Weights of a small mixture-of-experts language model, trained from scratch on English Wikipedia.
Size: width 256, vocabulary 32768, 56.5M parameters.
Experts: 32 experts in each of 11 layers, 160 SwiGLU neurons an expert.
Training: a variant of Muon for the experts, 345M tokens, 7369 steps.
Below are experts of layer 5 (counted from 0) of a mixture-of-experts language model. Rows are named router (the router's row for the expert), gate (a neuron's input weights, with its number), up (a neuron's input weights, with its number) and show model dimensions 0-255. Each number is 500 + 40 x the weight over its row's rms, rounded and kept within 0 to 999. Numbers have three digits each.
After each expert's rows: "mostly gets" lists some tokens that are sent to it at least half of the time. This comes from a sample of Wikipedia text that the model never trained on.

# expert 24
router:523500476507539458580526542507499445503468533493520450564508508502472518514521449443519501493490466420511451519511434477544502472482541477459516553553542475469490511533482459455536522445463516496448440501474453532576444513471507524452526522472514498489515577489537458519504547567575444488440419429569485507480548425571439456495484444485490476529585549513476573469443497468456460453548533494522523555486461547509491530509583425574545437510449551474479454543454509415422506539469407554541531550521534485493492458515491542518422484532513488466489433445473429514452436501446448489400501558488528482501481543507548499465487452512525485479488557525471521456499485452426526533496476507565444471506531486482523473498475530534540478493479527511508409574558462493472415548492511
gate0:535510555481561486531463441563489516568479514464462559444520457432522513465520520504474495506534498458559551451552436561486512422464458442589556477493459507452558475457399527483570518463460448493495525525483429524497557517526521485493465507531486507485458476501503428429467561523530518469467490514479429507461510509447516429538523519431463575509528553516456489512518585354477435525528510476521484537499475484491476465469541465540517434591531458462490570483444455571544525559504491495485499536501542545465429493511496493430458495441527477498541458509484533509529534475498520554498478526491470539556511483470485431434466519534518491489585445489442476515494487464543552539548512543579481459496534524553511519448468544583443536553505459507423487458446477494504501536450490
up0:516437523429473526534519507484573452519520478550474493568453455460537562533566555493491543489598486404509434496493540534467455459522533467496482551508507446467496518479435461467469369468476491556532551527515484476491476452492474537555434480541435529530449484556458551456501522502449450452489481458468506515472476438567481491496511506489439554564477507501519499456481474513484573486456541540512573551529488515553433482519545472531573494563482484525494569478510519513492521518425490547492479469510408541562476503501494536478467494515530488491622464447522523520484398556507476432523490519502544528461543486450433426568549481541498515554538532530401447521546443517474561515494543547514508530520461518516557514433499516468508538552573505503492501492516534566473456496524516
mostly gets: " m", " km", " mi", " million", " mm", " metres"

# expert 17
router:519588517519564514453504535488442441526448497526564451546457430492523447497545487435583525529505461504508450467498486501530558493483493507441568497570540501488558499505412512479537538433474457433520543519486460500556517461458554561464462487488470453493556547473470492461553555543475454546537558445492527464553561535552503561490539426560572458479535477513465458581485513502518544482552519448533494489454521494494533436481504500493514446461463463445552542514461525555470499542470478488570556519488466517484557500483478570448534520541511544493480540541581522443476516560500453552549521439505473466475522542536480459475515476478451547515449452512424560445491529497521468573514467443571514454440460514458564470439443572428487498502472517441532452568494489508449537525482504
gate1:509493424483497491483473488497545482515523416409455510558520548489549467445526470505524467473561454550484517526551443524538517495516470449485454559622521531493514528572475398468526513478506515515492514536484532517452468493473478455450404478458475579464468486499530463476457497471526495530505507500501521573512493485531441493423559421534542491464484489468517561526496436500530490493469491516509487514511506518461477512461525535495496487461606506479539455442461504560529549566507462493511519485610457585506501577483506494478475524436540525552502568502401558459439486520550484455490500456504489575489500549449564576473484524536514469436500462489553577546498543542525462514494475463582429501503612511498419446528539535509537530523514472539392506527514513494495489464530494
up1:542508481526485536537451528470517432447508502483535546474433496500506567502464531515577508500481559451487514550586526491511506518413527517549478462530492533562509516571488485452423473558500592466520490411529531481553511491591488489558438581569538505492495437487540575484378480470422498459492442548529509486480501473544473518523537509484582481521547529510463500540450532507515518543517430554556568456513478550472470585484536552473466490491463553470488475483472516461551526486519488473486567512525456452503507477526499556482500502524526497434453573504524475519574445521489545513458481536549460455551462499519510516523545541440546557463536404563528524499491489512508486533505487421503583557437510406467494440537434485492484488566543527523554474478537545519498468482492542
mostly gets: " 2007", " 2021", " 2014", " 2011", " 2018", " 2016"

# expert 2
router:504487449544517513500525538490547456472500560485475565561439469533500574521505463434574450450530509522493521474543482549508514517530564508486524526512446509497450499450500459477453467494464481547573439449431463473499552494470542560469550494498540443508515465445526498463542532493513440516520496458515524500514456520492529517425497591522549495456542525483536463576496516520488451499480474485512513449483550512473573436530493535542514469548509537593496446546529463569578449552437440418509557497452509529511512461518450514527478449511563419466510469502542477482528557433494478432440411532484453435542472507538554479568519446466476538555564477566524466452496509521532478429488559417529542558560566507492456424501466431534502483538516497527441518534513557551485443455495489
gate1:570538524503478482474492483480496486507496423473497526511443518542502501562526526550522530534406455514516495422537489453426502536530568511504483506504528481568522486484557514533523505469422490487436597485535505503490462455496485517566450475500464417490546477520464434443505567468500510560477533542441473513590520499431527486472442503455487601556472523419553550532544592456553454527478467487477487544569481562528472472511441493522480517459440439483433454536416485500567551497425507459516496448503514451460474554496498554522473508506563517533482450505570472585509495559467557553508482531452515467513520448493467510481490509486501535460517556536489481523510466443481462494478535524499443468499530437491546566575421519521505591457465535490485518544556483518580438546521475
up1:522579532530492489533532544497564533548501405497482545550556513494526517446504465496516502495447472479510545482470437496608431525584517535494520446489520507500528512474473475519475535560496465492445478519546525475497498493490549481512527524565489463495476474471498517468530525460516504514502543557532569438396527529527540512466548474464587555497550450512472505527497420534543473599512548538526578516559527507452537504478453538460510460495488507507486562534490511484454475531633513549524448513487524466437507479512497458535550497493536469489432473483554500513442492482544488624518509447460488503514488453539436468426494525435492555490538539455505456532505594517451580515545457529503525481502527501456543515553414449515504452526536446464507593406522442474461463446502534
mostly gets: " They", " them", " they", " others", " players", " works"

# expert 1
router:537524520474468495479502441525471544480495431484554491464551453496456450511436495488478551532494494483499546525477479475498497514499527545590456568497519468448552543518492494465469547538475523558502559498493516533452497462554513437484454581543509443477482488511517538523506482482530600479447445494466514486516487535556546491495507503486509430489498495423580419508533513471486485478484549563540530489544477532521508491548551573454503478538431519467527509477489458468439601443472462437491457414505457480400593518536536449501443508457483511469513464563567528536596514562482528492561468513518567514504470512522458558497415506512525533526587473438571487536505483574525541516517564519454540531465566472600577498505526528555448534565466473464447510485472443511488463497504546
gate1:532458540462519531488534469543437534471440477591505445556474450435506533533495565564478537575502506525461492449503481432451545491472519550419486456467509543559507379448460539534467495488540508430501475551454544513482486538467555493550517527470455418451500581488510547476504472447438465517535582520504501515523502479488485479479533495470577570530470488528426529453477460450557593481527489503508524526388537555531507553550487490462504469474550538415482532481446511527496530419521502458498516515486502460457514447491502502441497526514485493531530485543490508505451473532469512546494548493449503428497537559527524478530558511445540517581498512418516533546524508451475529468456510512555435516528579480471491479522531450495495480532563484528422501564531610485447478522550509
up1:503541512553526568467479454435542539601506506466508516563491512507522470540510466469497579468520451450432492515552569450483473405511603465487569484470476530502551426589496507474423501465414464466515452467532517511396495405539457525501450505506480468542476502528467560469496528579520516497495526511494482490463465440482545526527559491515572496562508578473478451508545457452472525512485530462439430462539512437545550478484500512477502531533481534523539521497529502507472510437511506450479489571518572526525546510471618495508514476491503540491499557513504448533550503527446476531504460442500525486473509532441509486443521460602540471498505529486511544558520429529490476456558497547493489510467537541403477489498520506428523544548410521554519462464548526526441512549517521
mostly gets: " and", "),", " &", " but", "\",", ".,"

# expert 13
router:571473490560510527507586463460512437566449549476538416505578414502508447532537523428456492554479561510437417552488517576541490524534479519461452472538481550529473481468456490435495530536458433542451509460469532553533487511459528516447587502474513467452501490475497485512532473474438485548495571503551499468528557428566469463515484449475500567554579468458429487566470467565503489499510479528483527460466495536532544540498511544589504472529544518490506491545464442533536513538543483500510432512558442432516463503517443462564567508513477484443476536473535485478533488543484507527531482473482548518460471564462463534480467504514544503558473465534522468437542433553530486462567516553477541556491525513419565503456564569523462509529501526451565548484541459528456449490503502
gate1:600505421464565436482514470460537503460520513495499551456514580472544546503501470556496481513483535485540487536443442517538528464486551535547460512419449549445488545503521459507469463574432543502589535476526528538496497543483514574540519454436518429557513395534492455475513474474499426533495413432487539560478495526539423434467511596525554513478524439481392519494434522430487517488474527519444480521467516513524550517496385514453506542561506491511464398497495497516449466516508506457440485458440519497540468452520453523570461483531480480514542503459473568441486476527470551474516522505489527505468419492451494464512457582581519470537547442525506432556519519471485512519452496529481489484494439508519500514551499510450487516492492534540511501517488523495438532474502548
up1:538513474544446518458446519497432478440477550527525483571457438561463365513426526527481456458420470474483500481532556517512510520534444517485545515509481560478445441446505466532547447474553567539429535504507567487457546400499507463481522507485482537531485537454468518516487480509536500479489507432463498525487566490480553583527501546525516465508500481542481499499537508511487482465540534378474498472463542511502448489489529467440532499539496453506537503540459572484449524589467469475479497458555482592547580544470530475498505475531436546469476492526464446495448523507506490455470513478601426460484518524557557573558593477462586494447527506492518528497471499470518424492438479470530494415488503445458483466503488518541515421538512492495450518452490470496513494524540579
mostly gets: ")", "),", "\"", ".\"", "]", "\","

# expert 29
router:541454464536527521436572572500462459467430512559530509528468426533476499553475476447535488517529487456474458457519508463558548502458537450424540432543507547532532479534500547465487445486487443479445507438536487524565550538440528518432467474479572460569476508437534442475488543563525444459549530453533550526539573430537499489498489473516527530480490543499434506503442498499433506431534554481523569517446543534469513500571505468527551465483461515464521440553433483546517476458478525510473515545560431464574475484451480558568535549582555484470415528441543438482465516509420501519476473521549534540435486556526498503529522502457468532561449464523470475503459531468524478507557454523536517486472479448448475430484476544520469517535508539502565517511538472476431466536566502
gate0:473574512517445523477499462500463507566585547535583476503508573532566535503496471482454520506550515491501537526554482472433490482479482477579470502515467458558567502544533567547463505477482571470564495521476537502477475514476493514515543523531417543529559488530442473484502566500570575529412591521488466507474489509501524517440438512530523507476503501527544523520508501543502446551510426500465493518537543565444502589492472545512533567487466521462474460487574465533407495529486505444489466544509543468506511497544481526470512485549508487469488469529476462493518440444567526511523522500431462550440532425433510511521497519577460486480490623505482480477541464522475607435469545556497549501573423463484553537471415528472438509454547483513538511550467504513437514499427491
up0:429479412494493516462487542474516539504485507561514470437536554489528476488491509599585453486432507458493529538499470513590530479404527485501467500436480499554553510538549424513423534540471496504498422424514477474490427527497496498569473484526520452496481477495455475479530617469439522525460550490523419446534517536531491504432519476478475497444484418501531531551482505492482448521548474551462525542501543475485467407475485423472538504487538495507492454588545478509553468521459522484534406503533439456430477506478500565548518554510552491563532548547448489495470553478461530497410550485484518517551472466513443552558557487470506476458483455505509488461457555553463544527503510485471510500417486491527521576527544555475501558494486441548538504453582474513515502478516541
mostly gets: " Lieutenant", " GF", " Votes", " village", ")​", " Thai"

# expert 16
router:538454463540528522436571572499463457469430512556530509528470429529474502551476475449538489516532489455473457460519505465557545493462536454425539433542503545533530484535497546468483452483491441480445505437535489526565551534439529518427468479479574459569480507439537440475486544562525445460550533451531545527534574425545498494499492473519525529484489545501435503505438502502437509430532555477522569515448545537469514502573503468527553469483465516461524437553431480547519475461478526508473514548562428463573477483445481556572533543577553483469416527442542438483466514506419499519474473516545536539437484560527499502533523505455472532563448462524468478508458530469522481509555454525532517488473479445448475431486476547517470516536508540500565520509539472473428469538562505
gate1:549534557500538485512490436571493493528542519538563541538578519434535536492455550492451558476470475478441507532462500501500423463554444527523495491566479451428425508554468456519575483502484458496472515558469482554544504451559468582538500502493469503524479485463399483523571482516465538555539518536513587547497499527453535524519503456488475559475512495501546417450539482510488524500481500533466565512496520500503533493459492484513518438526516527525549516521477472520516529540492500508474443458486502466419462511491576494472501414474498553503538520549446500504543477510543461480493576487433506564510448462523500461467562502487560524547508524439499515557473502522446432532409540564449586467475446545573530526577506393464539437542469485550409537507498428471537554491521535
up1:471567506394494457512549519511568550523508541430538535465515472480462544506527494470537524502435417497445472524522506444524480476535453477507592507427447522468483544541483428521438479434503452567402433472555486505495538554404456541531520493455440505481555487502518508524486473412536436574524490538427517435459516484497514465565577507516514455514473528502513517577501570517504451493470531516558516480435508487480526465587444488504420507512497524490542570515566453533450515489532452553561518556458525510494552449476531497462520490517507514524523487447556465480509484491531496477462560530479527558541514530491639530483493500500492557544483443489508514538450559525542545525570551553530483512497485449510509437477464542577536516518505493461553558497499510496551489460485493
mostly gets: "|---|---|---|---|", "|---|---|---|", " www", " 978", "|---|---|", " According"

# expert 14
router:490475454542512442520501500516541551574492552488417519463466483455465489431457493467542484464565500527471517494468495595514518484478480503493509560477487553510534573451484484566528531478467464513485449503534476510471508455479514528534539493473503532483493454538530527520561559499524459517506565460513499543492430484483470493501476478452552511544445512519572543531510468513448530469513487440470443523564562467496559436461549546477492525536487521545495536480577503534480568545440463414464543482493571530530553469537448426477501511488461517448623492565428514484527512477525473492539463547498439483527451427435580457435496455545519563513461456550497443529488424531515534436455415505532530485498506509548446489496513452536568416519480428587533558523510512559576463526487458
gate1:543580475509498491533481513457485526580481460558500554542465447474496541438615491497427485483502518489485508482481482574487486455474498509517477550549509467433513509545494508498449425483440561538523473499531515486473472485493576579532552490515471474495544444489587504518504501461512505514561497509534564454504467522512502536360510540499515523485440521455500521503537370508443532509484473499465506549533562507473530560536528530539551548480467480564530469570544497472514535436509491495498448478488520514514469502531476518492516468502518484570487564505569480558552512551474526598506425560469521399548509572571435511446530511511543527468520531460560442578487495478564561443469505448493536439459481496476484566488494555516493511535553493519493526583537562476540530502562524
up1:528542520522454459476533562578526506493491504540534538453578471501472484471469513478504551492499505575492467539501528510531516486519558439536510484464552548532526454467481507492534464496549533467579466574461454486493499482574553454492492505489519546517454452536457465518517523475479445489401473561506522470483501485506505511479476438425456478443495437554502445450477523494544467555457512455516492497550512587485510441526463489521486507468520547591511513471487484528458496511553514465472419579476501458473484572579509580518500645510569606486529464432506572484529521468532522507506527491483493536449555485503531559540539494435480529561477542383517531516505530570508524499558553482558498519454513526447520493547479458430452503477437524526505547511549576493457587543473493
mostly gets: " made", " played", " used", " served", " built", " found"

# expert 26
router:456540445496554470499549499460446494505559531514513503468549437503501509552547528553510481491464456478452473535468551466551525448442542456474526469537576493552452486576443526460440455546473542510462540543493538513528487573498498475472417455494477499529554553498533456462462462541425475526568549410484493455501521472511469468501479468500559534473556557517473456427557453485568528493529505437514521521513457426430537471531467459542517512452421465456483487535500535584498443492416560533533473502513576482473477472439458578562556576492585456505470545427485473484465494529506491520538522487572498512470567534422534545538583496463509508508476567449485515476493529474539486500511453476426445512497481548483450459477486483434450545560473432514539487515488513495513553515514464
gate2:511589454574524413543471476556588505565486458470518473510465492514494528444475502540417490506500448488551491502545487483478526482568527528511520587569470486504487535494525540516559562506521471469464517464567456446519498508535517550493456501511502493571505533532482519445493468499453469481508496492446481518505579544519551509532481513469509560515534503580584501541473492456510459480486587516466467554469468463476455473530477533518533433475450509471502477510543578518582436441503542515504570575535574464451520499523510516479527509513458526440528522557469523467500561541599512471548524498471467381472507482562461531485508609536481523460490466539427458476473475555495503495555504499391507474483536542421431592489507469453540532492493548516418484512464439498464495512483515
up2:516472474510471536531412448475510570532487531494480455465517515490461532525452495461476412519499521507574485542557497531525438475524562531523395528558449446464544467557556550526515541516535457478417498499468528493535469433581546512568500506452596526567474542480455599512565523479530459543559471482509511498473500457433433582425510485541623533517533500520578534493500463478531458465478575516476502536496492473467514524462540471515479506569471520441499491527480533531526419535444541479566520537500533504505495507427549537502539476420511527465500532418545509439496539471491503466525444549551501428468534527432425484491507489500511499450512466522483465448459464508476529494449525480424514544466480442425478517451473527541498491540443513477540453483506472479535511504550469
mostly gets: " 3", " 0", " 1", " 6", " 5", " 4"

# expert 3
router:477466482494579478473561529570448476432462543520455513465468514440513524544521464467508494539505468541523493516551480514463499522502473542457526525534471473450459499504572515418427467421463486541541492508486458461476546525549453571471480486471561468480485409518499446503469546591525453470506481500467539523489424496530468531550499543523559505462510508488478591491512503486592458519418469548509467496409514535520448535550480502466562490411556544550509426568465483439521511498568516501455522520515464561555472534513514447483460512529520463533479463466490467480438466477558448456451444482497501573502507582502494454505483559498462433470517508557555484481428441483436490532470476449480459448470463520448501564570464464421517435503467502548504505561469490478562568523558500
gate0:531501574448520433573489474474483579492489471454489472494526516436524555506563545467502493477471497533444534538504479542461535593504557475549572505564550479498486483529601514553508554442473435491501413518486458481496536494552481501568489540492533551573561484522526493552534510476476612553625476556448420504489402512452496504473432585539534474516500562534523514469574526511436504501499492474525504498525528501474449406462512455558524537457516520526479452487479477448470535526470477479479538505523488466524524523497554588496505547502549479550530541509496437501447462424527456488524509531536480552493508469486581535528473510474440521504494544529514485467484481529590438522528490442491546517513463575542486463567462493475407462547493488514507512520471458507499437473520485
up0:411456492499565493530459478504552478535550613540502499458500558457538503470515535520575524478552519493541506479541467501502516488467459480522487451481490539549464466455543539501533502508488521507560512504622531534443489494498524468425434516465493565569525495478465447500573475550452487449500572511490546454503499452466535461475439579462528506523555554473579492518517512482523578520536430489529455492434462486439401529553523514472494540478480555494501420464486601509451492488503490503558488469535454481531484447522464502512524477436471425493470478449499398571543497505535471493536493484494457520474490430475475574550506559544523498446459466503569449527450467565501409448437551434506575519511417519508474475474467515510496480471541476493462519504522511470542444459517471
mostly gets: "iment", "aster", "ident", " cell", "ical", "ient"

# expert 30
router:473508554505526420445462501466532525441493450514492544532472539539573523538520492557481512498471447518501546511575475518469504495512484499502506449570496533447499481491553547443494425441512490434496589504592466478454493534511421533516488483479561473458508497572553548471503436448530534508535452504413549489451508521480511491547584545551542564578524500520487490492546480441518460460450515553517476495427568459509531492506521470489431515494518496479445490546469505433442495531608547550449417559459436536523476568478511531513537477538533508540548545509492500496478471582639474528509524479544456526503489534534417475539525513455421455451506482530451510510442449449496533490448507494518480526525440520439516539469486448493542462478487483525498497520454489469559547504573532
gate0:477474528466474481463567451485554554533467457508538535597492530478513497500451461567527529518551489496467499493515569496479544517509481476495465485486504547487597560517454448522477463558503543550482472491549521475493482508532508513501484476458533549497505498512587550522512483518526457536501510519491466491443515441490587567480526615503446452447514411495533574567523541536506511535502563485445480466439587478521525478477517546406462545547554533467476496441523482542527527566519517465552546541476506496472504528533508608389494459523543514512461475489506474527482575458472429590491526493497539473559443483562505479532537490478500506529476507478499474478530521383466468551419435590554538501528443520472521468401534488521439524494468484590526506463502511494469470478482495
up0:471433541492463445467539510580453442484515479563470465582488446493456498455550509469518504458462529557450476523505503502516562582466534383545545533495526435489478510526509488556522416480493510501500524464494509455490511550527451506557509488593537525474448498485430483460453506514534505464470498484462497414549492600454540487472544508478534476433449451534554464501494460426465495488519563523504532467477517531503503424535533577541562495463503502468446480409468520493496457517486568490445485514438482551534517535501452443541508528492529431509472523588555536531463488564523469393484480511511436560479474511544583442521579498499525456526476497475476545481573498463477526530479495509477425516437450533540490516524542499481519552468498438461560474555501480428557545528487531
mostly gets: "jord", "amar", "ano", "jan", "chen", "asco"

# expert 5
router:543476488506479476470551559581472465485486465558470469542497502536522584589460568475412510514440460517526513474537434480564519456487516473455553463536484537497493541491533452469493453473446422465479497495497469490540489511509445529461509486445458570498498396503547528481553406513550482505564476448475499395532448455526485518531537527555563524528561582495463522503486499510471488531499524539486488503445473582519457414476459485512566442495495578495569525504418413476500493483510483512449479529483422526523448533474547546479482519580478503539528486465462437484456497477460483514548487453498513464442464505566503473477556480451464452456471566549533548481452557445488542545534536492496464461544483492424541503505451543447502443537435419530500507511487443480513480532488555
gate0:508577557491565376558529563497557487474565520481475496543519499459505502502495509555505462507579509489482583541495503425569481460451515454518475583545507468447502447404493423581553464525509517464563485450522434546535590608576466510545464474534531480488577520538554498464517472484510550544544442463473470469441521520473529504495483526556523474445496510477500477548480475498459516457553570542451466456570395527559518482441508517507517475469525460486439542447504485577455506448494459479553508532510571498492472542532502537461464439507534465518526527490546551539526593479529536523550512519508487513471504521573520506525495506532463532516515572514440470503506489483478522530471514493573514493505511464481499537474547542531567460517481519531473509480457545513553489416536453
up0:606476500464519522430507510478471536522588477449575500520413461478526433512562495453524467530446513494488449471560440477479501509491467557435534467440441522499467562525497512539497529458514496466479521455408468461530515490446522481505517447468475458460477539588515462439460497446536463512527471477500505549601481479505562469469513525419471510504516395479502538421479506464507542481491469505486437557479514489469465463497469478470508561540504537443470466537540539481457460530449406479481456495446556522495547481501514578475458514498492466398501452553524501439547412482484524536512480595477525496508535546522540480487553531492471506559466482487536476557510436488453475504489578522514514500482510549482502512446473507516500559519461554474490580459416438501500389525484446
mostly gets: "olk", "iph", "asm", "isb", "orm", "alk"

# expert 0
router:452502428468470422457510500483506474488460500519501482565457510536553408532432495425496506442534418501458474482470519487521565466433585519502542510511481523493492463480534504473556483461482490444508515448490438495549455555534541496419540445535492468454505513553511454504509510551546460432520474437584518547459590478528433529569472553457483504486508464527450514491448468534467470484517481554496423460485539466491469536486496470467534505523550477540530494548452456520472431481508547530465485435408435549539445473542515569557536515555485549546459530450447459491442512466465443497483494545493458503539540564505475457531478463460441426466516515482445553427535489480522484470529525516503588520508494585552536435468436458517489535527562514535456492556456553469426496478534493
gate0:461480505496457472523542483430478508466462446496495511439496545516525534534439478493509551502583491475458471587473522514503477474468458463491475540536473497487471463508521495490521576504510541496462497457522569429491546415503431583521519455469479448491535483553509439388474526486499463497477499496517469480453506488509530526582489551490508506456476434510509440472513520524489481497542503528562496466525448428437556497390586490471422494527482505418470451484507508450503469524520503509482478538477523471537582392549520470492434500469523510562527504494501488572500470425507428516587463458492584521545508461509555530503585441523516504462442518528598488456544534538556495466514550498528524545559557600486526496450516492576530541510580489478476505489470507482545557557512557
up0:491591549473457468515384547516474462499527417522546410469492480546458456490487506528472544532506467431471486511486476420461517460522535587480524554536542495453520476517434409492455531502437550507474452586539493567472510477526475473496511465481545519574513503498491460507477556497461506540485495594502513552472503575467496469503456507502520500561452483473498514511469483476458547498469485443468491486533459411561540523554414519428456495505536463465533494524560488450385501481531528615564530471417470441481498501550490467535571487503445476528459535447536563470518471528484407419500460535445526547475519511541566489472441525515531530554525524490538463539451516562512505522520463476519513507545471525466485501579496525542508487467522526536526481512479456459466481546543538
mostly gets: "com", "class", "round", "seat", "fr", "the"

# expert 27
router:535457465536530519436572576496464455469430510558530510530470429529476503553474476448535492517533490459475457458521503463556546495459534452417538435542507544531530481534496547467486446483489444481449505439538489525566551536440527517424468476481572462566478510438536440476488543562526445459547528451533548526532573427544496492502490474516528530482490546498434505503438501501436509430531553478525571512446547536470513502573504471527553467485465516463522438555435484549517476456475526511475518545562438462575475487449480558570533547582550481466411528443545436481465516509416500522475478518546536540435484557525494503529522503459470532562448460523469476505458529466518478505558455525535514487478477448446477431486476544518469519535508540504561519507539470477430464537561504
gate0:466571440422470442565521514515495522509504444455448479469459491444501552472576518489523483517470490468528569535434455449557476554547609503560482526480540466496488466484511523473503583519550520546540538514533537557434525527511476469524536534518468536491450465481459464476501506469535484559478500507545515440515467510466482498416467580540405534509519458533558479480538514529458464500468493501471474454492532531517501499489506529504573448481528559504450451527509428532498512495540477446523524409507573550479472506511495518475586553564514481521497476524488532546463542528576479504528499500479535479495491437478571485519496537472482492421492558545554469504540438474469526428544467483507439561555508495550500560497548493426551519526405438456514469600463551416537453473424554
up0:493428396430509492572516523456464544472461481390487591541503482493456536458510529421517547470498538464484501480475463494461544492479537462504508515494446582521465503598488485503517484418530557580544428509498435474405541470494457536444530483447547524540553523520490544516479520503479466470444528469460488506495453523497501439492450487589461575437460502517540455410445488518504489488440501459488543480472411493558490473535471558505569411504514524488509471526432464500529447499505507534425508471468498441508430511537522480430453512465503505529483466541431518532619494503504504536484566534526467498551536525458515537503496470541474511507507559499517515482483554498549425511464508470517528535488512460473512470510497592586471496499427490505517470488409511505488528491556539
mostly gets: " Lyon", "Sim", " Hungary", " issued", " Miller", " Gabriel"

# expert 25
router:539457466537529523435574578496463458464430515559529509530472430533472502552475476445535489516535490454469458464518500466553545499459533453429540431543505546531531484534497547463485448487487442483450508441539492528567553536440529519408471477478570463570478510436537437476488544564527452461549531452530550523536571428542499488500494474515530533484490546501435505506439500502435509430533553479524569515447545536470514499572504467529553466482464514463524437555432483545517478460478526511475519549560438461570476484446480555569535543575552481466412528442542438479464516506419497522474480516541533541437482558523499503531524506457471529562448465523466476507458529465520483507557454522533517486472476446446474432485476546518469516534511536499562520506541474477431468533562505
gate0:479481508501536532563510478527509534549520557460532433553495543557539536500478491518485483462464491509516495545376510503452453492482456542514495474536492488516494481488524416463533520491479502465455544498493412542479537470533533509534497502542398595424469451538445586526485457540446492509493453413548570472532411513488490494532555484534535491568437516497544531492573482468534489513411504532454453502505503504542483527433469525530496520494533483542425565468508507488475463507516501510535450465627563501515465508480548472490528513458517436545496606448537552495533538592512479547469539445507501435479493539521457496429501467575486579501562521477517543472472502484603547448461535513534497533534543438528467529499541454482543517528515502501525446497606502513511497460485517
up0:480475546493456478514449472559622491418493524496520446539488432533529567458451539444589448519481530525467508548531409536482556501526452520482500415420539506510461426467514449503485490533529487433514539508485535489491555472492480439462462426516565467527528535444463480477444482479469490532506474585529478427525484466479552454535477459504502498498523434524488471539552489574499536571488458538551501513523536536550532557507513439477445525451476434476527507520525512521578490493460475475485493483498496558501531453422517449524467569502497574559446515547471446497540512478540574543495534429485479503562476522401621529551520507556535533500454573487505440481469547438517502548481524520526517520498532557543481521473537531556465554474519477502454510460489447492508456521488453
mostly gets: " Coleoptera", " Czech", " ====", " ===", " Genus", " German"

# expert 31
router:500449542558494511463512535479512509537457541553487463558470517501483470533532469472538479452475448521448497472511499587502545468523574441482445470509515439470483480517448554508588440487495429450478471502444553443512415558514572487461482470538459530525528483490524495465468489515417451460485466511460497564526500493545442501508486465468507467544513513475502517514446545424475544482541482476566421485453506515434486494462546506441561484563560495524568498514465548583549476501526489447549559553511520492471488491512463495525502529521502526488520519551558433584511478430460511440496446461506552568464508445449558504420552523512568424491537433535431560441533553567515456499541476473520536490502466554478493478511552446566459504418449463452450482541550491473497429539493438
gate2:436524481464478485441488475436426500523452475506465463540516558530474486438465458479563581506406483526496457423547487568488471514598520525467504439478563395487551470484530453520514468531495473441542476578434490513458465475520460504507491484495553475542517522521501537522466511511398505481475493504512487547534505498484507439531491531558465486448512465527460505476414574543537520482489595486480522476504485482524496501491612472457425439547555449514419464514461507596558499505484466521494396459444494506496559564493526460483447596480485529497508509482540456457466494511506450444525494502448475478576482523493476550530557493564470503470560516537514446435498502496582495490441506481452466572548505449479466542535476506490530528559499543580530498530502554510512481544476486
up2:500466500530535497486523521441527499552480502481533526462493506457460430425552514481483500453515544506544477570561497561490449556494489553545502556494514506499437539477434448462454509475595482512497499583491462484553463472509474459517529548492439476457478483596508460549442486485560568469460515427517486431451533489515498475536504504457516532563563523553492512518543567497471516486499476461496507496547532463562435436452500461557514538542533602625521529564499543474479454558498425467494492455495525476506551475487480502596512485551466480533560526440552494476478412446463470496491452518479507469485529483500512444505464512539451431506579416522508437530480496506437515491526535495477565452571456466504486524578485521465561504512487528527561487580489553508457558479577499
mostly gets: " first", " second", " third", " final", " last", " fourth"

# expert 9
router:460564442421536497444501515459457484490558506520462532459436511509562466568517522493541543525544439439464428527523523450506560470465462479478468507587509535530454516526442446421436451448484476461511559562452477524528487540541543445447484497522393436535480532530523409421463459549504442555524511468554461469544560511547442501460497488447579550439538484454487520496500473522528526445547494437423549533502516487458513486532492521490550460481443438422481470461500515564489449474424444536519525488482587513482521506495518551528522528519573457514500571441508480495505441521518535532494455567500467551487529539465570495522491427474486525481511468517458546438478520540505487511480500487487496487447577561475500522448529452497483502504524507464501480565482473495496522556461404
gate2:404362497495495498478528501479577521485512572542516531489487591549566575502458497514473475476487498488488459526480563482549529465406546473545435477482470490513549605537487427460529562491508430482475498490581493451470475516476468535480472506433499506499420526469479463513469567477540428474475484442433503495473523459502553521492449447457452500548492526466492514562467524485484527486487485479414495568503539523507452517562489494455473524449503462454501474534498522449486452495505498538524480531534537516475492531457462556465444461493550500418574519544466507534561437518447430488502511440480510525509473495504513535523519491548438531459497451566496496459527467549453497533525552523531550394523519563448515586567540601500437509450470447490512505488442492500510520478465439
up2:475539451510496522484584528431546568502543524508558560466485514474511540539510540427487422505488515501534539439491476520547463498502514545536559568549494519609513488442504498490465438508511476518511464475510492501509469504507556542496477550484555524459490485549460509571505544548506419484502454472488520550511591524483516497570566505571522530443549530442430462610534481511449502469463580453543462528527419491514505498538468422503434496512545559519630529478467494490508511471464516526451562441521525470495524521472489416480425513465451499554536458480545514502474540494523556521429487509442396430501476508461487505503499524423522478529411465493514477477606491503549528597430547487515467486483457491528539507520551446465511501535507518528531501506512504499548523526519528
mostly gets: " two", " three", " several", " four", " 50", " five"